Experts of a small language model.
Size: 14 layers, width 256, vocabulary 8192, 44.9M parameters.
Experts: 80 experts in each of 14 layers, 64 squared ReLU neurons an expert, a sigmoid router.
Training: a variant of Adam for the experts, 7898 steps.
Below are experts of layer 9 (counted from 0) of a mixture-of-experts language model. Rows are named up (a neuron's input weights, with its number) and show model dimensions 0-255. Each number is 128 + 32 x the weight over its row's rms, rounded and kept within 0 to 255.
Before each expert's rows: "mostly gets" lists some tokens that are sent to it at least half of the time; "comes after" lists some tokens at least twice as common just before its tokens as in all text. This comes from a sample of Wikipedia text that the model never trained on. Tokens count by the router's weight.

# expert 19
mostly gets: " research", " education", " health", " music", " image", " water"
comes after: " the", " and", " a", " of", "ing", "al"
up0 [115 145 177 141 178 128  97 132 130 139  64  79 115 160 141 139 197 156 141 136 129 103 177 104  93 128 119 145 148 154 126 108 172  30 133 133 101 136 144 125 115  99  92  98 132 155  80 176 152 143 155  98 109 171 102 185 136 137 160  96 123  84 134 102 160  82 109  79  82 163 131 144  70 133 144  87  90 137 144 143 165 158 139 126 104 149 129 152 191 146 161 124 179 101 105  62 110 134 136 140 100  63 160 162  36 123 103 120 100  93  81 150 231 161  68 136 136  94 175 163 142 112 130 121 102 147 107 118 106 137 144 128 148 108  99 187  52 177 183 119 134 179 101 182 185 114 128 142 127 143 161 134  80 139  58 120 161  75  79 145 108 133  86  56 124 192 119  69 152 118 106 134 131 141 181  96  90 188 107 156 180 140 141  94 145 117 131  94 148 173 152 132 188 105 138 129 177 115 156 158 118 181 108 116 129 124  77 101 132 138 133 127 120  95 115  78 140 152 164 119 106 144 141 144 103 149 150 123 118 119 152 114 116 115 143  97 135 166 128 104 136  82 104 153 158 131  98 105  93  56  92 125 114 152 124 166]

# expert 22
mostly gets: " Mad", " Bob", " Golden", " Dream", " Best", "Lo"
comes after: " \"", "-", " |", " the", ":", " The"
up0 [133 175 117 172 153 105 154  99 176 151 129  83 124 128 145 195 159 130 113 123 118 169 145 144 159 142 119  86  87 133 110 100 159 149 125 161  69 123  85 108  57  85 129 113 128 123  65 124 143 138 138 125 132 102 111 117  81 118 162 168 139 128 154 118 143 118  74  78 147 116 133  94  74 130 129 185 137 170 114 153 126 176 153 127  95  79 157 121 137 173 142 129 172 148 156 159 118 146  81 127 139 185  51 127 111 142 145 106 160  82 124 129  97 131 140  95 115 132 205  75 119  85 138 143 111 168 181 138 174 169  97 197 179  97 131 131  67 118 142 138 114 137 113 148 154  49 135 178 157 157 122 113 129  57 179 190 130 161 119 146 126  98 134 128  90  68 211 138  96  29 139 123 185 125 117  99  83 150 145 113 112 170 149 132 100 112  89 206 131 136 133 131 146 156 119 149  84  97 185 184 182 120 112 112  83 155 107 118 130 150 178 147 106 154 129 131 119 127 101 123  79 132 146 102 149 131 102 108  95 190 114  64 150 159  99 138 142 171 139 157 119  90 138 157 191 126 119  87 100 105 160 108 117 201 152 144]

# expert 37
mostly gets: " $", "′", " #", " ×", "_{", " Occupation"
comes after: "3", "5", "6", "0", "4", "7"
up0 [ 88 138 127 195 146 128 126  85 161 119 125 141 156 166 106 121 175 139 116 104  78 174 110 121 100 154  92  95 132 180  68 123 149 114 169 150 107 190 153 143 109 134 174 105 175 120 155  92 122 208 104  94 117 143 149 150 137 129 121 100 164 183  93  98 150 120 155 158 151 152 148 143 193 164 170 116 129 184 144 121 137 127 157  86 155 113 138 121 115 172 136 122  81  26 118 149 115 194 108  90 198  68 122 109 138 139 133  99  79 154  85 135 141 124 144 173 160 175 130 128  74 150 161 148 137 177 142 157 211 149 113 123  90 198 132 209  78 161  87 106 162 124  90 174 130 189  83  73 141 152 156 130 103 150 111 129 158 106 120 109 125 145 123 143  88 102 106 115  92 115 195 112 142 167 210 115 108 142 116 107 193 104 139 125  76 106 148 143 135 173 133 129 148 193 163 103 139 123 126 179 197 124 177 130 132  90 152 143  94 138 139 139 136 112 171 162 109 115 151 169 128 165  92 136 114 159 126 135  96  85 129 174  85 110 145 134 137 129 161  76 139 138 127 175 149 137 151 112 128 116  96 111 177 177 172  88]

# expert 53
mostly gets: " seven", "4", " eight", " six", "3", " nine"
comes after: " ", "1", "–", ".", "2", "3"
up0 [132 102 126  98  95  44 101 113 139 149 144 162 158 162 125 111 112  90 173 188 107  85 122 163 182 126 114 146 130 170  66 120  75 140  58 113 131  94 129 157  96 135  91 152  73 129 104 128 119 129 124 120 111 128 125 161  78 172 156 159  97 150 169 104 117 154 121  83 123  78 156 152  94 112 131  87 120 150 105 170 112  92 128 133 147 120 136 178 201  97 130 112 148 100 150 120  94 148 160 124 102 155  99  71 135 113 118 106 132 138 110 145  94 167 112 136 155  92 149 120 110 121  89 190  50 169 151 115 102 168 147 171 110 100 122 192 161 149 136 142  76 119 166  87 148 155 134 131 159  58 108 158  37 161 115 121 137 169 115  91 108 141 138 140 145 174 186 120 180  83 129 115 146 148 102 146  94 166  77 155 179 129 170 148 115 123 142 101 121 119  83 155 147 157 172  52 144  81 109 148  83 161 104 111 181 123  75 134 127 105 160 122 156 123 126  85  69  94 100 170 123 149 148  92 147 108 201 109  72 146 157 139 195 110 137 103 187 143  73 133  79  74  98 125 164  96 111 161 156 118 189  84 136 119 112  87]

# expert 70
mostly gets: " FRA", " RUS", " ITA", " Kevin", "•", " ARG"
comes after: "\n", ")", "\"", " Siege", " MF", " Genus"
up0 [119 148 145 158  95 128 149  75 148 149  98 123 164 138 151 200 135 139 122 145  94 122 138 146 161 126 157 120 133  30 129 116 162  56  99 151 111 148 141  94 103 138 139 125  97  85 143 153 110 168 127 130 112 170 184 156 141 129 128  63 148  92 124 163 172 181 134 131 136 121 109 122 183 144 134 199 102  76 104 123 111  94 132 118 105 114 112  94 153 146 173  86 154 145 161 129 157 186 100  34 100 125 125 118 142 166 173 146  48 131 166 147 156 105 181 162 115 114 142 182 165 119 156 185 116 119 123  90 147 175  89 108 111 125 129 143 111 127 119 166 129  87 113 141 109 144 144 124 135 150 151 124 158 114 100 110 140 162 159  95 152  81 136 178  71 132  60 130 115 130 122 134 152  86 175 124  46 174 102 145  72  77 120 124 144 135 118 125 100 156  30 196 191  80 137 152 119 156 130 155 169 132 132 177 122 108 115 156 139 178 129 172 138  87 150  97 144 143 105 189  93 128  78 111 113 129 140 108 145  77 142 144  54 164 160 115 129 150  41 133 114 189 128 165 142 170 150  87 137 129 142 142 156 119  59 114]

# expert 32
mostly gets: "digenous", "semb", "ception", "plic", "stitute", "tract"
comes after: " in", " re", " In", " de", " Re", "1"
up0 [ 93 153 161 103  85 150 131 111 135 108 110 111  90 109 113 128  78  64 181 109 154 145 114 133 116 108 129 127 103 125 107  93 143  82 136 108 155 173  89 148 138 127 173 162 171 128  80 116 161 192 118 118  83 117 114 178 123  97 135  93 116 103  83  95  59 122 210 175 188 152 102 145 151 182 152  38 178 186 118 103 143 122 130 139 198 127 102 151 140 123 102  73 132 154 161 130 112 144 132  82  82  92 162 124  57 166 110 127 121  97 164 157 104 143 140 129 202 109 130 115  78 142 118  83 166 136 182 174 175 113 141 125 187 124 130 159 111 123 168 123 139 164 107 179  94 122 103 168 143  94  69 148 140 140 117 160 104 151 149 137 171  99 171 113 123  66  78 162 160 158 144 132  98 132 144 125 203 131 133 142 109 137  88 145 121  45 122 127 143 169  94 155 108  78  72 174 126 174  87 106  94  96 118 137 109 187 108 168  95 141 120 127 123 125 156 129 131 144 105 142 161 118 129 133 134 100 110 145 101 147 118 138  82 192 203 126  92  52 140 115 147 158 124 179  95 175 160  89 148 100 163  97 161 142 159 141]

# expert 56
mostly gets: " they", " she", " he", " him", " He", " who"
comes after: ".", ",", " he", " He", " who", " and"
up0 [133 174 139 125 122 113 100  83 135 130 111  74  96 126 110 131 143 127 153 182 108 123  93  94 127 102 174 114 157  92 141 181 106 122 143 158  79 142  94 203 145 101  67 139 172  45 175 150 131 128 111 151  98 157 151 170 129  87  97 178 167 148 102 141 134 105 144 188 107 127 158 106 126  99 161 138 144  82 214  65  88  76 124 121 124 148 113  91 100 129 126 139 142 143 100 164  95  82  82 160  88 125 118 106 115  60 140 112 134 110  92 190 133 115 143 123 109 146 185 125 128 116 121 157 128 129 115 146  98 139 155 150 117 132 157  77 170 152 108 140 102 180 132  92 143 167 129  77 205 148 152 127 159 131 121  98  88 126 110 137 112 188  81 109 100 114 112 125 164 129 162  92  74 130 151 143 106 113 112  92  69 178 150  91 117 134  47 189  78 114 116 108 137 127 111  92 160 100 131 172  67 104 124  83 196 121 107 122  89 133 127 148 214 109  98 128 182  50  65 138 137 111 117 187  81 106  87 105 160 115 108 128 134 116 165 168 128 154 163 124  81  87 156  89 137 123 132  88 136 120 129  64 167 171 162 122]

# expert 44
mostly gets: " (#", " census", " Historic", " Class", " Order", "rthropoda"
comes after: "0", "9", "8", "5", "6", "2"
up0 [105 144 128 196 103  75  97 142 122 151 158 137  86  92 163 176 110 143 164  98 137 189 112 127 137 135 143 142 127 162 134  42 117 140 142 151 204 137  67 139  98 119 146 168 122  97  77 121  72 100 146 106  93 116  99 228 136  99 146 192  82 100 180 147 123 109 116 107 221 116  88 154 117  85 166 138 197  89 130 130  77 153 168 114 166 137 143 135 134 172  87 139 142 150 113 161 108 133 159 109 122 146 122 112 127 146 152  97 144 131 143  47 120 155 179 117 163 137 212 132  52 105 161  92 131 125 140 174 149  96 123 150 167  85 148 152 134 189  72 119 106 130 129 121 116 135 150 170 128 112  80 135 126 124 159 118 151 108  98 154  81 126  90 124 135  97 165 159  96 150 155 116 138  72 122  98  96 155 112 164 135 142 179 146  91 111 122 117 149 142 163 107 105 157 182  69 143 174 143  83 150 179 131 187 147  89 137  98 111 135 217  86  89 158 117 102 119 118 148 170  62 143 131 158 143 136 120 103  94  98  69 186 123 169 107 108 119 110 102  79 153 107 117 146 159 119 144 178 103 143 124 121 125 169 111 139]

# expert 46
mostly gets: " Website", " sq", "www", "DST", " Votes", " Density"
comes after: " (", "0", "2", "1", "9", "5"
up0 [140 155 134 221 114 122 124 135 139 150  94 103  92 144 136 136 114 158  53 152 125 158  67 138 148 114 143 117 126  82  83 169 148 132 151 117 102 124 142 139 127 124 159  89 140  87 173 157 151 135 104  90 121 137 120 151 114 127 114 154 100 129  89  96  35 179  78 120 193 151 126 129 133  81 152 170 130 153  96 143 118  70 117 163 104 167 139 117  88 196 130 115  89 134 167  95 107  63 143 143  97 127 112 126  86 115 106  83  92 134 117 113 137 117 153 151 175 183 115 121 156  88 118  90 125 156 136  49 158 100 140 149 144  75  93 164 146 174 100  76  82 106 107  87 152 108  83 140 161  69 102 121 116 155 153 120 149  90 141  86 107  88  90 180 117 153 108 169 119 149 133  60 140  83 130  96 102 164 119  52 120 186 198 146 128 155 151 162 136 123 169 111  85 143 163 123 117 106  66 172 115 165  80 163 156 124  59 104 121 137 141 116 132 115 211 108 128 181  92 172 185 136 115 128 132 125 130 144 117 138  79 165  98 150 153  88  61 172 132 145 119 103 138 191 145  97 121 178  90 149 149  84 145  84 128 148]

# expert 16
mostly gets: "\".", ".\"", ").", ");", " ==", " killed"
comes after: ")", "s", "0", "\"", "%", " —"
up0 [126 184 156 121 141 144 151 144 120 123 161  61 118 103 125 116 125 142 131  73  96 183  59  89  99 131 107 152 100  99  81 177 111 149 142 143 116 139 120 170 136 114 167  93 112 128 181  64 154 138  80 136 126 133 138 187 150 148 156 127  82 185 110 119  99 154 155 135 102  79 119  60 159 111 113 130 132  92 111 110 156 151 132 112 147 142 206 103 144 139 160  94 235 149 153 106  56 130 109 102 145 145 114 156 134  38 179 131 128 163 158 169 147  92 128  97 115 109 119 204 129 149 118 152 104 152 203 115 112 120 152 121 116 145 137 161 160  97 186 136 119 126  99 126 170 107 156  75 101  80 137 143 107 148 114 141  55 177 115 103  96 146 142 152  76 175 163 115 160 115 165 114 174 142 159 185 120 106 130 185 143 196 166 139 120 103  88 183 115 132 112  91 162 127 171  45 139 178 103 135 147 162 120 136 115  69  86 140 150 111 131 124  96 136  79 100 122  67 163  90 120 150  92 159 119 114 110 118  76 131 148 155 158 130 161 110  94  63 130 180 146  85 110 141 133 169 122 123 140 153 165 153 139 130 141  69]

# expert 66
mostly gets: " Romania", " Saint", " Chi", " Fab", "Croatia", "Al"
comes after: " |", " of", ":", "-", ",", " the"
up0 [ 97 141 142 124 143 130 134 155  88 135 106 133  93 116 100 154 148 182 156 147 215 148 106 126 113 162 164  91 168  70 162 155 133 164 158 112  74 144 146 147 101 126 123 132 137 199 132  76 167 138 145 140 153 139 160 157 157 146 113 121 182 137  76 139 180 127 109 108 159  79 159 130 144 115 172 124 134 108 145 102 193 112 112  90  80  83 161 102 168 147 140  99 147 151 147 155 123 192 111 136  70 152 100 107 130 147 177 193 121 150  97 157 160  80 146 136 151  81 134  56 152 147 131 103 111 150 166  60 126  96  93 102 134  72  89 118 122 174 143  98 136 138 118 121 197 144 154 117 119  98 147 113 134 122 132 137 130 141  90 121 154 110 184 132 116 105 181 138 170  87 159 127  77  94 131 175 128 114 151 151 176  99 121 110 145 109 129  64 174 110 160 110 145 197 135 189  89 141 153 108  88  77 150  75  84 123 192 152  83 135 119 142  83 143 137 104 122 174 160 182 154 179 126 115  49 100 194  69 167 117 180 152 114 165 128 171 153 106 185 116  93 150 109 127 196 117 143 213 151 131 143 139 141  92 106 137]

# expert 34
mostly gets: " |", "ac", "oc", ";", " present", "tempo"
comes after: "0", ")", "%", "3", "5", "4"
up0 [176 169 159  57 125  82 145  93 146 129 110 147 129 132 107 155 110 137  55 107 104 166 138 128 108 103 127 125 132 120 113 148 146  97 131 149 143 123  68 115 116 146 122 113 116 133 177 157  96 115 119 176 160 163  90  72 164 183  59  89 141 130 122  83 143 145 179 124 185 115  52  94 125 162 127 155 168 118 140 141 163 141 115 140  98 101 140  48 134 107 152  97 133 178 111  82 184 132 216 179 111 135 110 106 106 110 168  94 170 153 137 166 149 112 102  89 131 143 120 117 143  48 119 156 161 120 119 189 176  96 109 186 154 106 135 159 103  54 184 102  97 110 138 150 130 146 127  73 115 142 136 170 138 168  96 189 179 128  92 130 162 138  76 212 119 147 117 120 184 108  67 174 124 173 102 173 135 123  98 142 133 149 209 109 112 124 161 196  95 188 168 123 109  80 138 125 127  91 147 107 173 164 113 159  96 162 137 149 146  84 111  96 123 134 130 125 148  85 119 104 164  83  82 116  81 128 147 142  56 182 157 106 157 112 127 138 132 115 147 134 142 127 129 146 133 150 156 121 131 154 182 115 168 105 163 143]

# expert 5
mostly gets: "|---|", "1", "|---|---|", "colon", "2", " Interactive"
comes after: " ", " (", "–", " dis", " un", "^{"
up0 [117  75 147  79 115  71 146 142  92 116 137 104 139  88 158 112 176 127 101 166  85 127 120 142 119 136 156 140 122  88 140 150 149  32 100 165  92 117 152 135 103  84 167  52  73 106 127 167  97 149  63 139 146 165 102 168 113 104  98 124 109 137 126 165 123 159  98 191  97 149 114  78 143  68 143 145 127 177 137 105 142 123 163 111  85 102 108 133 130 127 127 135 140  81 140 147 164 139 162 131 110 114 115 117  97 138 139  97 138 131 130 144 116 130 181 103 160 128 171  99  94 118 113 109 127 137 168  85 149 174 129 108 102 124 141 210 119 136 173 149 114 124 138 160 172 173 135 118 141  60  51  88 130 111 143 118 101 111  85 103 118 158 106 125 112 152 141  91 170 124 190 148  75 100 112 136 177 108 148 174 172 102 131 145 120  97  82 204 142 130  33 202 138 149  76 141 147 121 195 179 105 181 140 188  91 110 173  83 101 150 139 150 170  65 107 120 128 152  72 139  91 122 133 144 164 142 150  98 156 107  63 114 127 123 161  90 109  69 120  81 174 111 156 165 111 142 128 140 144 132 123  92 148 173 209  86]